Experts of a small language model.
Size: 12 layers, width 160, vocabulary 8192.
Experts: 48 experts in each of 10 layers, 2 picks a token.
Training: a variant of Adam for the experts, 274M tokens, 4175 steps.
Below are experts of layer 2 (counted from 0) of a mixture-of-experts language model. Rows are named router (the router's row for the expert), up (a neuron's input weights, with its number) and show model dimensions 0-159. Each number is 128 + 32 x the weight over its row's rms, rounded and kept within 0 to 255. Numbers have three digits each.
After each expert's rows: "comes after" lists some tokens at least twice as common just before its tokens as in all text. This comes from a sample of Wikipedia text that the model never trained on. Tokens count by the router's weight.

# expert 7
router:127102122130114163183108109101170106070112139137084187152147149180136127152091092053161128124102094146122158133167098126126149077144154125109175141139180098150102096165143116075146086131142116138090102104094150149089135085110135099103099149076138171145107105087163150168112161100130111108122165140167124165062102072127110084103118129106099113144147221111164113127151120138171149067091157112213152166178120097140154081090078118093078100174067107095124193171183104129163127157116141
up1:161143128119124107092141102091104094155095103185173145155141104075126157087138143138124132160112141102171113114127153074141127151101140118152119087149163100073163199069068123140071156161129171100112071105152112143154183159138184127156088105108131117096173157184051139096182118106132154156123132109112121079077127180116116189114095200168119167063141067147092130110127144165203107175169153182103137117115128142127180137135140123163179126113109150193093124114095167133095115161119131
up2:129241072100106121148129148161123150148127122099159133120103094117089134087097136130076128103147191139140098126120120090148171172150129133107144162163100092147125114111149155105162181146085110079102108179141106121149155189105110183140176159125090114183104074158155151150110072122161171083175099115168190092174149125074156084068153140125135127079140115213079087127104141099103123138150136094088122176109109160070197106139153116144127107145150161116086100186109122126109075138149139
up3:190081066101174142121137124127123153108033078129129143136099112103146119115074144175090091168171159094129100152133093097137101182120090148083131143115126074147153178100109137153057158202130143168121153167091124118148154151058114101143095137138123138115124141211123114115132073089104135168128113151097145133119098166087155169066129129161144119050210106122093100144134067077142116150159096094147126138146108172127116117088133146112133140154130100139131161137066084088087170106165152
comes after: "'", " ", "’", " O", " Che", " St"

# expert 37
router:101123085123140096094114133184121115084147119152078120151071153145119106147174126106123142154112116156122133118119140117136145127160120179107178120106142138108076172156156097131137169111198085147087146140129132105092084131178130116071114160186109091143109060137085169130097126173127120105119133132184093205140130131130140132128188098057128102175055148143175153092189132106114142073187165187140101149147172125146046070061070133087082104126101137100112071134128134163138137146152159
up1:152102129061110160060152139098140147119067150099124209126126109101110130101066137198133117137102215145178160182110134080114141136111122144128119162168152071147145117118136132174092147155106168130090143095078149110116146177166184096161098100131158146081133162179153100149177130110140102116111156122078131101131097139102145087101106122098063097132145142154105135125110149176141106143131154058079209096129117132086137116097152114132177101137096125201129100196071069128100159140111127
up2:140154122121120102162157116138099085150064104126128173164103143104146189152132183159181092127122229105148064143148108131134151153098093108184149134127154166108129099120161095094153114152093161149105096190181166143152138107140145139128167134087120143138162149127071134126232167105160118097090126146150093118100111168126160132096151148156132120146121040167142162132108151133145091137120127115106127120106139153110117174119119090181130225085139082144106146173086192068067133164089115
up3:154166152141171095137183101161050195209149159127136107189109138137094136136118096152111108147133122143122154180106064139130106046178139152136125069086176147174140159113152156094095173156128122141161104157111192150096144159123101136111124168164094143128165154119129116100147142115108194108103189161101171143123124173125135114144100190183138113133151122143127099124141086082082055124120113148128140153143152110107113140114233071156136172157163091116150146108152074165131150111158151
comes after: " ", "y", "o", "on", "ox", "ma"

# expert 4
router:097149119127077132107171144130129088107142164107123083099177141135069155113085084135084124168093153071163113165131122161095097163171132043123181123151108134183133123115156097134160210124137147124108117132109105185122148132098101098102147090087116176143109143151108122127086079099183085132101137138159101117173138148109134078138174134128193143155084117137158151055154176139107129079175158172167108134143161114104203186081161168122067121111128165116173081083073092124133147114153110
up1:176144133076149173075134130150129130190081154168164177138130112128160128113133095122133142108166098135089197109127120112159125113081125152118149095141118136142144175087112147176102121170112103140163119160111172115229143089106101065098086181106108182129110184152116093147152118166150150130138107146128064138109125137156189098138091164115042079119155176084147062161107110091163138165125107095107222123075122116130095135141133130098151143114061122143146113092116093115141159192107162
up2:108182125123179155156109130106117193099133120168105111165103158128132086102142159086110097110163138100106100097116132134160109120122076177109127108126165181115116124098097098141156060140112087173138205147212120110136118117135099136108143151197093095132160100097183134108150097143085140154135095169163106178157140097111081116129113091148108167119138124151130159130118093069166118060083134106117086145169122129209073140161097159105155109189118051082155160162196145130112180188122120
up3:137093142125155107100112131117055121157078076129106115140100080094116105149141113074105057114138101137114130147140038131100153181115127166151151131144115173151076122114146152127059098129159145172147074131139143207122141121070114154155135100164104154117079126086087109099158090112137108146097108167166142211165128098177191141124156135120133166155114130103128091150053115143178171121060105111092132109112136162070126099139113144092111127101123129157142196079150138034120107161133094
comes after: ".", "s", "3", "4", " No", "6"

# expert 30
router:102097125150089063070125087136151131187110151116129156164138067108142159149080113132183105168061086129123134137089158131191151160159127153110105088168202112108122122167124095097088113160110156146099127159141175172119100143150177151036153117107095158144157150201097149107149146086148197116111113110114135118138168107116090141140109153213120179126158087140144139124131144127103056159155114081135140120124135154102101156099147127164135150134162059126055173171141128151108101066138163
up1:115091146139117134126146133154121168134123154179076157170175170128102177083096121190130121123100142112115114134111140146080063181110093161181097138133144133121087186170087174162051165098130088123127098066129091143126151134091108093129110103091169192109076152137078078152095173147139112152144087158129123155127060147128131139112179144107077122062129115131099069174164109117125120117166116120139182240181148095122164134131125173145138069164105119114112127073091119121151114122118124
up2:167115123117141185112137111110078135124117124186122094157168154147156105190220087163131159121190160068080144150176091152037091131105121137181152086083158126102136143139160115111087140100125064159146107113156124142114172168092129138166163122144125124141116202088122095143120073145046134189124127126189056145127120117094170139134153122120148115127096154086197133163130139077123084098138069147169167161147123080160110159167114136092114131094138145143134118122136117128118137165182142
up3:106140154111160139137075088143136101055139103127087179084107092132124092161127091093158056100094102093146124150113090108137176170146116158161136130153145148178126108103093147141092131148120164159110172136151124123106144132173089142131138189085182096126091149127166078131107071065117108205150118154104165141105141156187117129128177102116148103051121148155161134134138071151136187149092169089149199118143207112133054139152177128132198084072123113121140145096113086142138122117115091
comes after: "1", "9", "0", "8", "7", "2"

# expert 44
router:154163116078100144160077122119152137150165096160158162098066083090095076105136160152116076095100125153139094147128170133149164152159175138116165094111178112143166131065166063140057120153160094100070112131111086198154147122124166093157086114143116094111174128136136111078126138122151098141087106075122095072122087160185107141131183128145144151048164160117106121132183101093125125176121148163150174168112173137098187093147186154131148115137122140161118153116142164095092088180166140
up1:156149095173094148097139121145115130121113104115133087131121162139151162152088118071100126152187149162152149143150097120186151131134130135103134152156070181107092149117150145127197063077129103114087149066142151130151143158093132118125168119123067151167176103101121116113100199183129167099100100157140109250138188099110128132142161144109103159168101173149110064085085109157146169053168160152150087102169142145169162126092101086108129112147105082103135086120100163074110095110137107
up2:125146138065117170083072113151127111174126139087143132166092149103131109092101166129144121134109055160106124116139117109196110063102162081103151181141136114142194151145146137125155095157134065158127139134021102136113059082128132125182065215108163100185049120140102078144159110106120113175129120139146109091153153093135133133111080138162119146123113172132117194176135125101146126120078118106104140183096099142131077130170090086098134101166108132146128157158139080116101147152132091
up3:153165122127113153111128138105120107090072140067102080116189186129123160156122145128145165083141144095179204090120111137107086162094123140091092125095135159145120115105062150167118040153115143174137132137090179056113114123181118155148130119106128131190119221110117095098157111159111098164122119162160100198181141108131160103114098093127091110149132169170082142143077114144166129108109092132129104106095138174172121183120147151099096129092118057094187115105152165137136171102123182
comes after: "\n", ")", "0", "3", "5", "4"

# expert 12
router:117141157157087191069152162101159149141075099097118160129111102097081146136086117149101146142133086104171125107150157105123161132131144165134158135112130105148089067117124070139132119108171101141087173131140128096171173102142162122150167079170138109139061151134207114125099133163131070096122131099060111125168110093152104095163147079114159086100104076132169129056175202128139150134124116152116117088065144130114084183189138094133119096107147113092145186078086128150178145122075193
up1:172154115135144100123142103098103117154093142167139184158102118087117142117158076133137093181095142137134150155107111140164129182055108110142150113148137138129171173131145099137168098155123132125120100103130144134141137145052165075105099079108118147134120131188126165093210100098198154207120102094160043095071127092123170060105172154130107185128105098148104129193098154108139114124127179142173135189112112162138180161150047116103094151110077107084125116112145180146158124126112136
up2:175098123118129086082119057125102124120116097108068132154162106174140136136111136114118092139128125212132166145116081144142169057121126124167094108092136130149068125145141134177124153119144147139078094144105130081122223112142139112067097099108104178130102169136133130099144088150126129082075132118062142097121133102112176114046204069065173158136156113060174132148091134081173086133173101133109160155135108174087139101106120144124150122126168138116093207153112112104158132138150113
up3:144133052110105128159071134170127093160108127152159101135115184127129084134202080081117082171120077128119127120121081117139095158128141130172094126107084165138159199129163093086116126122123131148163123069105149174137121097060104112125119137099175101107114168119087095166141087125137117123084058141095076104084115168119161152147100169164141126105139116140104098157127136146170076111092142126110125137125016093174159110089076080153120132095114105042111163172109139102097159181136131
comes after: ".", " —", ":", "%", ")", "|---|"

# expert 42
router:211059150085127106180120062129100120112100098134132144169164109109122081104148128100131115149153121041184100115158084128141123145094097092122117135096124116146148160071106135183118106144138161109150105176099132118115155130116158075110129088133106144152120140134098107087169171124105108102105116084159153062068091170134134166139078174099141134122220085169094115091132167144107132165119111146080134111135155158100130091103151163067131106090114125198086185155150091073092081094087158
up1:138170092135102131114074129131142139113088148175104160122141129192106142123114149133123105149118187177129077127098140154093102153090077104150113102166087095110106126123119116060140096143089127083121082123107092170143146136155134162153103148148079079214207145161167126195214160163129107142171126135114159158164108140057133122119199136046099164069114135170141148171172100122134104098148120110121100157155175131124134089163114153156148128136052156153130082116126139117160170145089085
up2:176165136079167145095125149171134113179056121106226142102109131157100104117104131115092092150124080118150164141131109125153097112129155182109143130065117128214109152099125140164103079143134114139122142108076137105171133176071114098132079157075135081101116123133081140179072086150163157167143149145115135128140108131138188118156171145161143116158093193147138117154139101118161142115171096127112144103061083146154123061090112096140130115135055076052190121151153129158108162167139124
up3:129125114154079140189171144157160065134174153122131139160148051123146115171037128134147144113108122118154160131121090073127157143170179075128053120132125135137144091160202112160167111061112093132067161097173151129162145190119131143108110120109129141140156086128103108170117125129163160109140118159112097157163133113122100096125233158136078177120150142179078092102088160208129090080122191139134106138105099154108137147133127137166129122116174135075144091132111129166081113103117108
comes after: "\n", " |", ")", "==", " =", " =="

# expert 15
router:096107086156073090125132174130155192101211183129145111144123161099087131072146097124127122126091102145078151148123172123131135146129115136169126144080170137095184135197122160154075131087089120156111132180110156137125105120123091083096153119149059189158121108101175112127061151137189125149085096093157170176101106101109122084146075111107144131101066186142173141125060136126118145131101182108122069172160100113169099174166160126129042095161168115134136102130117108132137139125122123
up1:167179094139104171172147037124069148137132145203113125177234129117149135165137169123163164137098128151119136125154116101088056142104109115157134055093122095103137217100074155098107153166103148105137062171144097143111150108127164118131133115133113093120147157158119182159155142151084126128107139083141146118117146168072198189126115170117115146109140164089119114166155129156094143129101073102185135127148126162108113111127097135118130205129081157133147160090142144113121164174104155
up2:143157144105134183122114123103104121132122111052034155175139122114126074138144181091134145170164117148161123119139078187104121142123106167093140084155101174217114148113152150152173072108164168132167139147096167213098130122075166156129135120157149116166047188176134114110142108171134077104135118131074115112106112136104101098153120117090112081164163135115118152135143108081187123172093146079097144068118107095112111125154144128113135146117056123141055143081140141115092146158155139
up3:150131115117149158133196070117164097100133150122118152139122127167083154198154068123117146177075125099102095123168158059129165135162149120119111108131146119098121109116125135097147048115142103049103091118206064141095142152076144121105114110163069077124158080126148140121145107122145149126093158118124136120133123154135162087153155138132133197158149143128033182104178208139126140137139106093194098151109114157176102077134066160145135112147143142119076109179120177110181124143107124
comes after: "2", "0", "1", "5", "3", "–"

# expert 31
router:152149128184150112079186172170094156118118144148110110085109172181130131151184143165122146097148059155134131174095159127149063138097124154130200055090117132147173138068107155170165131097191143165115144080096138118117115165123096140110166167134091105138151133149114156139118171106133125171117144091180156160159111168161111125165109118158167201130167172166110137088134118118213087165148091120060127127095128162110115119106118126175112115179169124084152096172078174129081162139140136
up1:135152104074128123138039127135137128163127152223125167148115134094145147178114106167114153095124146130127135149093082074165133219198130099144151128134135150135117107149094144094100161165139152150126111052139213130095135123154161195131129173120121120117160146207134156156151108134161146198121128151115114081139086192115147099134183151123090165091150120138131124135080145169125127128053126098163179179124064122118111136111114091087158172114112150106109127135161140096184134163077113
up2:090053109077098125116155100118168131075097077117123132100134064147110193128149121092159101122098117115165123132218127087130176113168142087122105089148166143139131110159161142128168114117125148096154144112133104206149138061166090089062107170096129123128141167108143110113117110102050144132140185105143140136093143108129109150101140144131138149164150128166125193120168167163085117101145158109114141156132160140113095083060100121230173099114161118149100096201130158123077084149161146
up3:107061090131134186113056100119125110100093088104101160194119145073124126076122165153198097115104145108160153157197117129139140145094114147099103174107127151082135147204124105143106102118109162169133135077124147084194092152107144138121126074114138152136101127156097074180155098092136152158149134148099123140081155105118126180113158103129121089078116063101117089193172095100098135096166148125122114116154131124103162130098121057116180201153135101154113223125127124129094098105089133
comes after: "\n", " \"", " (", "-", "°", "″"

# expert 45
router:062156181143127052107164151101112053074129153171133170089187178108133156140090145167139093066164124136110187181075167150143165091193108161158150101148151112119113154131137129130102159088140135106085160134142121107154155151108088117120093205081122114139173148156125131138114112111106124135129097101179174103127127141122096128133157076078137077167106150102110127088088166106145120114127128130086168212206113153134102107141109179160163105186127101146132188117137132142188113152091126
up1:157116153114110168130143155182054148132103151082146111143130146122066147084101163155099171136147191150168143148115099060105075162065161120131108122106090135145113120125091177190094166146127091148144131095122130101114130217142143146172164123168155132129096127153083082150146153184137127099111113124070142110187095156167185115160129126161158130082138116076153100168116108203128131134084126113117127094088099083149101128108145092115132160123133159099202062158092118129090129191201136
up2:087170154144158131137146179094148060116156178091115145094152096156087125159158157115123139117163163098090121149147118149127129102096118071146190097119089150103089137152156103095159066155097098096178144139183146149147097136103103107142179091117141111175120115092212157197141098149170093096114089118126150153024152121096140064142113142135115107083117114173060091129102162127155174160095105142197085093129140097098129132182168127093061142136087098113139137142141186157122119127116126
up3:173096096073136168151084104123134178131159094079141116128098085076094107086159135097109108155122208166155072082180143120118147147081160113082146131147072107120109139059144095178174108113084101138140138127103112131087220111130124166153140132159141153060094112184133136080142134190127129113139084131118114117163102097161126108141080101169136135154174107135162148152179167098100136100105166116113099053087134140162198132139168124152165124140082143105089059121173159131112106144141158
comes after: "\n", " non", "born", " co", " Al", "al"

# expert 28
router:149108105179129131178195100135145135085113084070140152142111116145103110126151085146118131163137163105078088179173068138097127138068130126095094099123132181114024130151148070173165141148142080127129125176176121155098098165063073114126151104126104120119116056151116116164110070093124080099120155109112128138136124075110115138205171090166171088098115122120164140093157075167118128118126138138147157084093091118124159128110120102161063104111153163150111115189137191096121080137133162
up1:109169145110085132127152056097131154149150106141118105206128108125132175089138152087121144170114090147160097111127139138156185117134151140123098179105120091143107124166128135140143100115175129119095137157120127133156240057162144181140067102054100155131140130115106170137074070199194144088136146101119169095109128131093136170101093209158136132165137108123087135135082119092119133173060141134117105112150146112149147147223148086107127073162118110118090108096138076143165148130128118
up2:152126139091133200117109147110119128180127127157137122119114083138150143072110098111084129127034076111163111075092119147141109185167104125191156118193130183175144103085078101126140097105087164114092112121130120116151217102142091125076104129098166091071093151133093108127154137144137115173133113157093178106155097126185147125121106106141110200130191141165077165148146109129143118169113130098123129166110146160174118138164209122131168067141094136167127115134128116132200189154098136
up3:075192145167160170083125117112100123134108117196149125109142162074147145148153114050122184170068085111089110115080130123141143141163075142077158133150094172086121113097102186154107161120141155132169130115105100148163129116165143167137081149085169125136097142088086149099059124112116156104166183136124161066129102123163111129129102190124119140084136173105073116151151116066229172163166102134183128117172203132146118104159109129098139116133127108129121146060108142094136117150149114
comes after: ".", " |", "\n", ")", ").", ".\""

# expert 8
router:080124164131092110096202131139174109145134140142139158142106162181112104081150110161144138117133151111090079114130109135145079150097116091119135142088165140105201143134145120148121109132106125119187149142083124142137107143172107067157151073110115095043113130173098155138150122117107199144179151123104156144167148158141125146146089133162183136102139072122147161154108186155115132155049188071078104183116060036063145143106151104143102188114131111114139124126119170155112139155057141
up1:141164162084120119146132118153136098122089109143144159110128150140095188095076122123118115160149086065154136154175100133120142087084132118147147146147144130147104122098159147104178126124095094112088098130090104128133178049051157064069106119069119135130139144113115094117069147073126103147166171125142000179161142095075163073132124154145108101124186123145141127116161123099103122109163071098120169118105173136140112094118122090095161114090103176124085173167096094063144133174105135
up2:118069158097121156120150119047142116074097083092099123113224115140159100116046106088100089109108098155161132151118089181174114100132154114081148151112184142144136083131119160091169136136112108170108165081094139116167158085083157115056074107111162126099096090100118091114139123085118110131148122077135092118126147136071083156095117145128108154097140111119152126164137114109158150166108135150144144086150164106131124099104086100054125138145111126140145181160106048048153122114172067
up3:121077109099177173118112130102131137104106137167124131103144144142136124140105126148081155078143140182100144131161122136074078162174171119114094143111107145158060168149128064144159135115084117121119081104112145071147170077120096139120089140129165080129082160111100107184131078158120080159160166156159147151119117146086169102096155140061100059131150146121125088182111094125164154096188087088182112140138142140171179131137068140065175102154073195134167154190133089119140178129137165
comes after: "1", "0", "2", "9", "8", "3"

# expert 1
router:164117156130135147089170139100137131181086117152122083129150112201096188108157122141122075106188111126133110076168061102097171132102092120075125145140102070123141139093154113101122083133096067147140140107100082098136179083180111095115132119118144149125138078098144092130111136144115095154132121198171102159201137126093144164160111156119174125118114173170107095124181151066176178113109112114174112148105126099118157164101095143119189121168104114088124099203084097128193203136135155
up1:172161150079110125117102092098105013099117148186064148112168165131178090152160143152103187141179153104104114091125121121127104109108141103120061111093131154171132152099130104120104128103165154104135111067113097098071131122128103139166143072102175097105142150123076144205172074143127120127157152152115104110132094116136161141131127112092134168163118128134186127158099065121136123103210207053151121160168093098126096128098163124162146122119082147101095121137134192155152112174131136
up2:147088137168083145108144096072103107134128115124149114150135122140130119158154155105137217141111146159127138137164136114108158152110118091118109122124140147104104091135153114125095126150120111113133081157136153183131098168109128092175140123167110139156183176159149188092138120160121100125158145151097093120091154158120123160153165078092095135132057138146126064085168145148163121120255119174152117198029197156176105125134073136179160121097091179164102088077149136119126131067144109
up3:107122104113147109135088107058120177116129131134171119131115172129109079115142126120234073103043164114124152153157111102121098141125093068150111099156152122093167099182119054105115172175116189193098142132144137173156104153104100144124120115096112146082098135180104148155189110133078105129102122095115156119099143125154102132211090179163152143069112097142124164206116135142138088116112137153149163063140104118171090119138108107148103121094138087178103156096175068121110109142121097
comes after: " ", " (", "–", " $", "/", " +"

# expert 5
router:127148119126092137099112067146169089154130174093147131137153103147147178095175136116135129138095079125114125116077144129145149110137140170110135094173099073156103162144127070078104075133174199141123121118124150139152097148158130149143126125149143117165141154154139133152255159084155141185132114178160144102141167190114100103108075131119122180144106102105133133072164118113105116121168161153058083115100077120049087136126137114157188096165134055114117112108194130176153128091139121
up1:183146132052119097131161141096090104088187117131098141155120147130090114149059165137139145122131092147197131105128092092168138070093156095092093133070145124178115120087072150149095121188107123089122066102087107122128126122110103084153106081079120118051180065155113140128175112189149107151127092144096135146154068144091153135134124141126083101062125152149101114148074130090134222122102113099139121155186146104122145125124138137089126152170063096110129158101121156127136172071132107
up2:121090145100141090137114073082092154130112115088079118146148140094161152169126137151171096115078117176144091155141076087154121165110097117146130076126139134091130115179102121118189137122151140063140130156093167149109099077125185068135101161154128074108139099119092133092182139127128098116166184084165118114067114163103143145122140126112148152142124121073130141208125147173134071105127055185142125131163129204129061106139041066114160166106109159141137137125168121118080112082128077
up3:163136173136085100185085056127075091134176095077143164103175144144123103123143153080139103147147117137140104087147126120107133087112104109162085119104121121111115119122083099153164150137169168109102115117166143147099078150123171113108088172124174131090114084125076153129120113082114085101174070106167151103056146142151115165152150106152152119158092143094140076124131108143103106106137138248162138126138167163107139081151209131160102144056127157164145153096151060121120096065163095
comes after: " ", "1", "2", "3", "4", "5"

# expert 20
router:135099130134188073101111094125162114112096170117145148071165132086123135075125121117093166142115124075221181107122128072151090109126127148087155137141134060089120143147077126073120106173154108144135109048083090103108114099161161072139139102117177104167116145161117108115107152068198091177162109131135122060133082114094145132178100132109137140137146167077081114176142139096161134086143102137136159147162110118150135085182116141081188110155094093119094106138142141142183137063084126
up1:169129123072105143112152145146064146123040062154087144152106136103141075121141099099172130123131139130132134116154087116145142131087093142145116107134117161137122091133170191166188130115165136167207167155114175185138117127132167137113155101138124138071155120128113105081164169154066146127108091145135095116074118101131175099073123118110142066069113100158116134159095116101178092114068171122080140068161118094090106142099144065108087161104140104138114117132187118115144157229149113
up2:149167080139141135153094139169135198185130070138104096116142063201121168113177162120123123100111132126160136130159101154100159119137174152152131110119255150142121079125149090103144150114093111085104101138111149195126161176101128155141123140133093122118143150127133114150118122137109174122164128111111105138104119166157098136156081170118139150119189144179113157115141156131080154115059126140113148208105096073192185101073135083175126149095101109067111165124200148126143151121182134
up3:162097181157173112133119150171060090155142090126135102123044103109156076138095080093159093144069108135151152134120105115126125137117204148135095082112121153166110040061172150083093119166129147171123148099134112158161145152108075167105154165100151088096122149095123137151121085148145117110105137133126055175101175098137149132150141170090149135147128188132120108141065035125112149120114102138176126109149130096138085152148127055147127158154113193112200121094160142118142153103156116
comes after: " ", "\n", " (", " Location", " Country", " Coordinates"

# expert 33
router:143148088133186117119102144107076137132151160178138093123134098124186155152172168110085188090161148115097141112134122125146155145081111095128062137071108173111083127144088136174101162115073159171142103085140197158141141172126086162133119116081139130099139140090094117118210143102131126187124145166108161158093090157096053129092111134169036091101120149180068112172084104126139134158115084096106125107136142169079106148121108129151193159130136131167128112125085142100070130155182153
up1:133125132071129115149130162080149104219083109162112175103122103145135101134085178140146137140110108143141146132147097143144090188089136117164131100134135101164163135166150096115163070134142149114097101173149182134211167113124131105128203052127047127108138131161092071110152156202111143146091114152151077106135158146115172116056074136176118130144104087185107142105120176107121078126145188138085106134103114105134155180114135074153098132129106075122068102135130121157135078167138110
up2:138087137132100148106130143129111123127132142107024113093167146161142111129089139117086173120118128135128103122111088148141116141122113186158115041111142158142142120151091152128093192148148121139097064167125118096122171131129179074018127103122162185112114063146133090125122138126160136098143143168076106148146083132135152135077136135127170126074110128100154097066129086050159122137144197149152072149146107126215123148106151096156098122095124087131136147185090153118146171204133132
up3:134064152111142158117128078108111140139169110146167139135098112081079139178103113135167100116147087106129192164152106032105091107084130117132112134110132139168111160176141122140091147170122156112106107072163081179134102109151089141135042169100123129110142115115138128127099108128167104107163148085149158134035094179175113132139107141135146129020120173044112176105110188129100132105140168138178131142146116136134123123108110121156132128173130124142138156140216093051120102112133158
comes after: " the", " a", " of", " and", "-", " to"

# expert 18
router:063184168113145136081169135082173124124146071075120134135122100118130129135139111117110110112097173127140074106092171143107116153177162117132143097118124117207154106164101150106157219151123125093143080145138181121176151127174193122169082160126113152149195158111120158165130060166148113099148191152108170120181122188111174068112140134123192166159151150085125124183110149137140097167156176102105130136079163101151097127159095155135173084105118113142173111134070102116118135146115168
up1:120147113128116158123111122085111149119091149092099157101073064070150075095173130131124100185086088120186163081137099095129174176127138144111151107128139128167075106188060062124146116117106179116140158140101112154201160089136131172091150076134089037167148064098130128128113114148138177128134103134105174091093179112096153104115124128149118174141123126172175160116066156130134101159099080170159137071142141169130127127159084146145165134193136106141091117128158172128145081167130113
up2:160050111032086107191154104112092144149132107140092157204131088123155137153075106097141109118080129157176106142115134079133131146113120143147096095148139118130104089172099108129106103103138109147104156113115087155159118099114102109127096174112090084048174099176063145132193164054176101141162116142122134129143093132117096180104148168079124136145167112145099092159163102135092126074116197141097138149132080106106127089160078131095137125170134104160165129120114125109150110134049063
up3:154124096152141111144042116164155081066129117127070153064126075104155114090096103173140100165151115142138154087092122130084175126100107126086098136131136121096122127184073045153174126107088135136107159079146098126134061184153114089082182113134108076142095108135137065123167082133131115170129132119086121108086112136121134086172112066138080091102131119144135213172125152115121132153148145093203183131137114165122106101081127165142149170127094117163072156116136133146070116099118123
comes after: ",", " of", "s", " is", " List", " member"

# expert 40
router:114133130158139099151099112101107122128126168106144106153153123153134175143097111170118131082150093076181095118168184167129134188116051108172099144110184136080069083118126090134142153102097124085066141150181165099152107182070127156103155146115126142159122122184108148117117148146138186085094080132136192103166164112160096141130178100203149117137135068157107147088123134200106136109069170155148117136105111125166140088164107119159109181088133119168181122076083152136058134136141162
up1:170150078127122107143154129082068143123152105119204113122125054108118108121085105081151147153140115095151199157159103141171132125057121126118103135145140134159159146106061134129165178152137137134100084122125148177076092139143158061180099209143124143149183146107078116099128141120116113142158158187130125168082144153144090143163128123140141121101166172106112102086165162117165135124114155076131111142118137172128083153120192124164114175105126055108089138124130058105030100092113101
up2:126116160097106139110133137104127100181123155095121131142167059112086112125086160078129139137073190162142138132126112085073118173140183186122117131159141097151196059131111134170086078145120188171112107110096070144133148165113129121117146189163096125169090120161146033208109121168109102133172127124106141146145158140141129073146142121065127154101142113104070146080160069107140142110115116162115136142070143102089090165072160127167144107167143140113081154120170104127128079075100140
up3:141068147107140160127081179083110166122133127137088109156190089178130147132100198103151162140121154191145181135130115092119150155132086066115119075133109138067133096149088087088105108074114127139078077079170092129183161162144133214100096127106119147139133097181107088131174177146075088122133148134068141131125109151122139183119109165115157114146185114172066131140117104127136131065112130187165195120121147059148130142149141123169175139131137114152101178100120128101143165145100107
comes after: " |", ";", "9", "0", "6", ","

# expert 0
router:170107111113170115174119022147107106110108106120119142091148112132212117108144181118110118119108093129190123109124079144152153124076165131145096097150145155122099126132074145077117141149107165096094107113134114131150209136122120076126082105088178160095135124164057099117201124076146118135109109170111115087103108133154177115097089187155140106091200163158148167141113132101161111150113145069128138173152104117171170076147180136135193132146138109189088163180127133099122147165138091
up1:165152187124093122119141060164059108204109131168107161136093096133033167126159069100109157189160126117150104141129101126121121105082165104138061095078138122109156102124139145142130119133169055128092189086137115122128140201071135089137065110121126176125088137147158168141123117167078121110121138138101142115156138122112156143123177162160134141202086162141143064115121100127090115136133128125114149143089133163127163143167149120126146117125152079139064127152148040133144059158141104
up2:070103110120125127128081141172153082115111165089096123102152138125116137139148181156121091105144091129151104145164168131114052133163159166063071080077138126149097122137093151130107082104198131130158166057137116115160062140151130111110154095135129173181124106138154076112131164116148101133099110126160118126184142206133065181161105093117116114138159082093116112100147104098172102157113131182084101096135110091127189152106139160186103134133104146070148174116091211129083191109135116
up3:099152212147124125094129152152129139201118094096091148121141131077049158127097079164130185207094114117187083136094115122113088151134091130118129155147143120121156099114177099094134100123133105158116170131087170129203043114114154136129069143111120112116088193104072123142087104158118140113160152131096131145135135098100113111117181165151116142149068122134140163181128106155189108086105110110142147105111148146115076134145118068146076202143097077117099138112111091061072115124149132
comes after: " |", "|", ",", " the", ":", " in"

# expert 27
router:151174170170156070084153206173092156143171071102132086119095144163118129095085110143110106119140162088121118175110153108096076143110098074131187058133149161070106124091104185156122110072138145138118134163135148097127168199124129138133124082111096166095131103161105144121083108167076092129110083111151129107119153163088159083061061084161106146158146159171082132095127131131073148137162087134138118106106077131142138099091177133126100120140161154126127077148130144123069161115197114
up1:122166162123102156147136115108096083127113075133179168151128088143137081123149166079128114188105117118156123152175072123158084178135106155221126111139182201137142084098137122137119125156162200100077162154104151121151187163097083162125129101074081135182208141177087103158110107133127110130134149173191143133137204148118178069092104121166122082136094158123104191153176125112122099111135162109081103101142129117123174122163139134139111135122179124149118135143132134127109136203098106
up2:104088114090096161156107133126139111144064134106130137105132066107117137120154149080113120129053176140191133177135100087137146094153191140116101111142169142127112102166116134100127103105102121119138165137150103163176137100101151094115107137070125157127142138122124032174158112111131186129088131115085101150094190120112095170110169132175129179150111083135167117120135172189115075124111100138074171118161124099111138161146169112215158105099202097125121125142091209142140088126056068
up3:133110133088095087110105139148105078119121134147128156149173117126125109158090085025113118129116155089123105129101083124097089092128140118134137167160164141142161085127158147075113176150162181132137074067131086144121145152103107031158130123140118163117120069118147175154130130095123149139150155155145134102133133117084091158150169169101138098137083171073110194079211114113128143193139099117081166163127162100101105130094140143130122142128130113148141190114128038148101047145182077
comes after: "\n", " |", ".", ":", ";", " also"